Weights of a small mixture-of-experts language model, trained from scratch on English Wikipedia: a variant of Muon for the experts, 482M tokens.
Below are experts of layer 4 (counted from 0) of a mixture-of-experts language model. Rows are named gate (a neuron's input weights, with its number), up (a neuron's input weights, with its number) and show model dimensions 256-319. Each number is 200 + 30 x the weight over its row's rms, rounded and kept within 0 to 999.
Before each expert's rows: a language model's description of what the expert responds to. This comes from a sample of Wikipedia text that the model never trained on.

# expert 17
It responds to: Digits in dates. Single digits inside years and birth dates, mostly the third digit after born 19, plus month names, born, aged.
gate0,217,235,217,163,234,222,166,228,160,225,162,194,214,203,188,261,177,173,195,205,151,210,190,209,215,217,191,227,198,237,193,140,202,193,232,160,212,207,172,205,325,211,166,207,190,188,179,172,190,164,194,119,154,167,133,181,169,225,229,111,230,187,164,185
up0,185,201,199,187,157,253,238,149,170,175,128,219,196,217,182,205,167,230,202,192,208,197,221,301,208,209,200,180,225,185,234,194,223,193,174,174,183,174,219,146,174,226,185,122,161,201,238,150,192,231,204,222,218,180,268,229,156,235,222,183,191,166,158,207

# expert 46
It responds to: Surname and place endings. Final word pieces of surnames and place names, like -ley, -ville, -ton, -berg, -ford, Beck-ett, Find-lay.
gate0,189,224,239,206,193,239,118,132,216,213,178,260,198,197,163,186,202,210,264,233,226,201,231,176,182,174,160,172,172,128,193,231,213,235,266,175,209,223,215,164,160,176,247,194,194,223,205,186,169,192,210,185,255,252,226,169,156,232,168,207,257,196,136,166
up0,166,166,246,229,209,192,174,209,220,233,173,214,212,200,205,183,204,210,215,218,204,161,193,212,239,222,218,225,243,172,220,153,198,171,208,172,188,166,207,172,185,182,213,215,246,193,226,169,182,163,244,168,165,221,223,147,227,258,206,209,199,187,203,199

# expert 13
It responds to: Sports and event nouns. Nouns after the or an ordinal in sports and career text, such as season, round, game, team, career, time.
gate0,132,227,234,198,192,226,134,246,153,197,179,228,232,191,217,193,196,217,162,208,191,175,173,242,217,182,195,192,143,203,216,231,218,174,162,203,165,206,267,198,180,179,182,233,257,136,176,197,158,162,232,171,236,195,235,171,223,220,180,171,185,184,207,185
up0,129,193,176,192,211,200,185,253,247,218,189,185,193,175,219,188,257,200,192,200,168,219,150,232,123,212,244,184,174,287,131,229,185,219,185,193,135,196,180,221,235,222,225,201,177,208,251,267,225,194,227,153,194,239,135,145,188,207,179,149,193,201,178,239

# expert 22
It responds to: Mid-word name pieces. Middle fragments of proper names, mostly non-English places and people, like Sa-it-ama, Im-am, Sh-ant-aram, plus Angeles, Vegas.
gate0,217,236,251,234,211,223,215,162,197,172,128,214,212,184,220,190,183,183,216,162,207,182,264,209,168,235,163,196,202,248,156,190,188,221,178,186,175,223,166,221,173,209,200,222,182,173,158,210,165,191,163,233,237,166,258,204,205,200,246,210,216,223,208,186
up0,271,153,176,145,202,204,164,135,178,220,196,201,231,196,195,251,197,202,218,224,185,165,188,229,221,206,206,210,173,196,182,181,205,233,217,162,220,226,180,135,177,220,148,202,209,178,236,201,157,185,200,183,187,212,237,189,197,193,254,167,136,181,232,209

# expert 12
It responds to: Digits in scores and stats. Leading digits of numbers in sports tables, scores and years, such as 57 wins, score 23–19, 2012, 188.
gate0,147,238,227,202,181,211,184,175,188,184,248,204,150,220,205,184,219,177,165,186,229,194,256,146,203,157,278,216,188,229,279,212,207,182,191,143,192,216,157,209,212,194,175,178,212,239,191,201,211,144,221,223,261,182,191,194,223,233,208,242,187,180,211,208
up0,203,201,189,200,158,193,194,219,200,242,195,218,260,192,229,219,213,203,206,195,120,251,169,196,181,206,129,204,185,220,141,187,201,181,186,179,189,162,213,212,191,210,277,161,204,178,173,220,202,213,211,181,207,182,207,191,189,171,228,203,161,213,183,250

# expert 38
It responds to: Table cell separators. Pipe separators, header words and empty cells in wiki tables of sports stats, TV ratings, race results and asteroid lists.
gate0,205,211,180,212,157,296,125,212,158,178,197,222,231,140,186,169,191,187,182,249,240,236,184,243,208,206,183,168,206,190,177,192,232,243,232,215,233,282,226,188,199,264,168,222,233,228,211,137,204,152,219,188,180,161,203,221,190,237,207,183,188,227,156,205
up0,258,223,178,248,199,158,183,216,248,184,147,183,186,188,282,185,222,190,229,195,175,201,266,197,162,197,214,236,263,176,237,220,179,233,209,206,191,214,163,202,158,200,235,181,200,183,252,216,212,150,186,151,192,217,192,226,170,161,229,189,212,184,229,197

# expert 42
It responds to: Infobox field labels. Field names and units in infobox lists before colons, like Range, Water, ID number, Coordinates, Total, km, %.
gate0,149,227,155,180,210,233,200,242,237,190,250,238,190,269,181,222,172,203,183,218,229,175,169,190,200,193,234,145,193,160,160,219,234,175,184,206,208,217,189,212,168,221,216,167,223,186,231,252,201,218,208,195,207,177,207,211,223,211,194,198,257,152,208,232
up0,190,237,204,200,272,204,264,211,144,152,216,201,180,222,195,224,192,185,226,164,206,172,169,228,182,175,214,192,178,200,216,202,238,230,157,207,234,229,186,178,143,225,218,168,192,218,171,236,191,200,219,240,212,229,169,180,219,231,195,228,315,223,190,203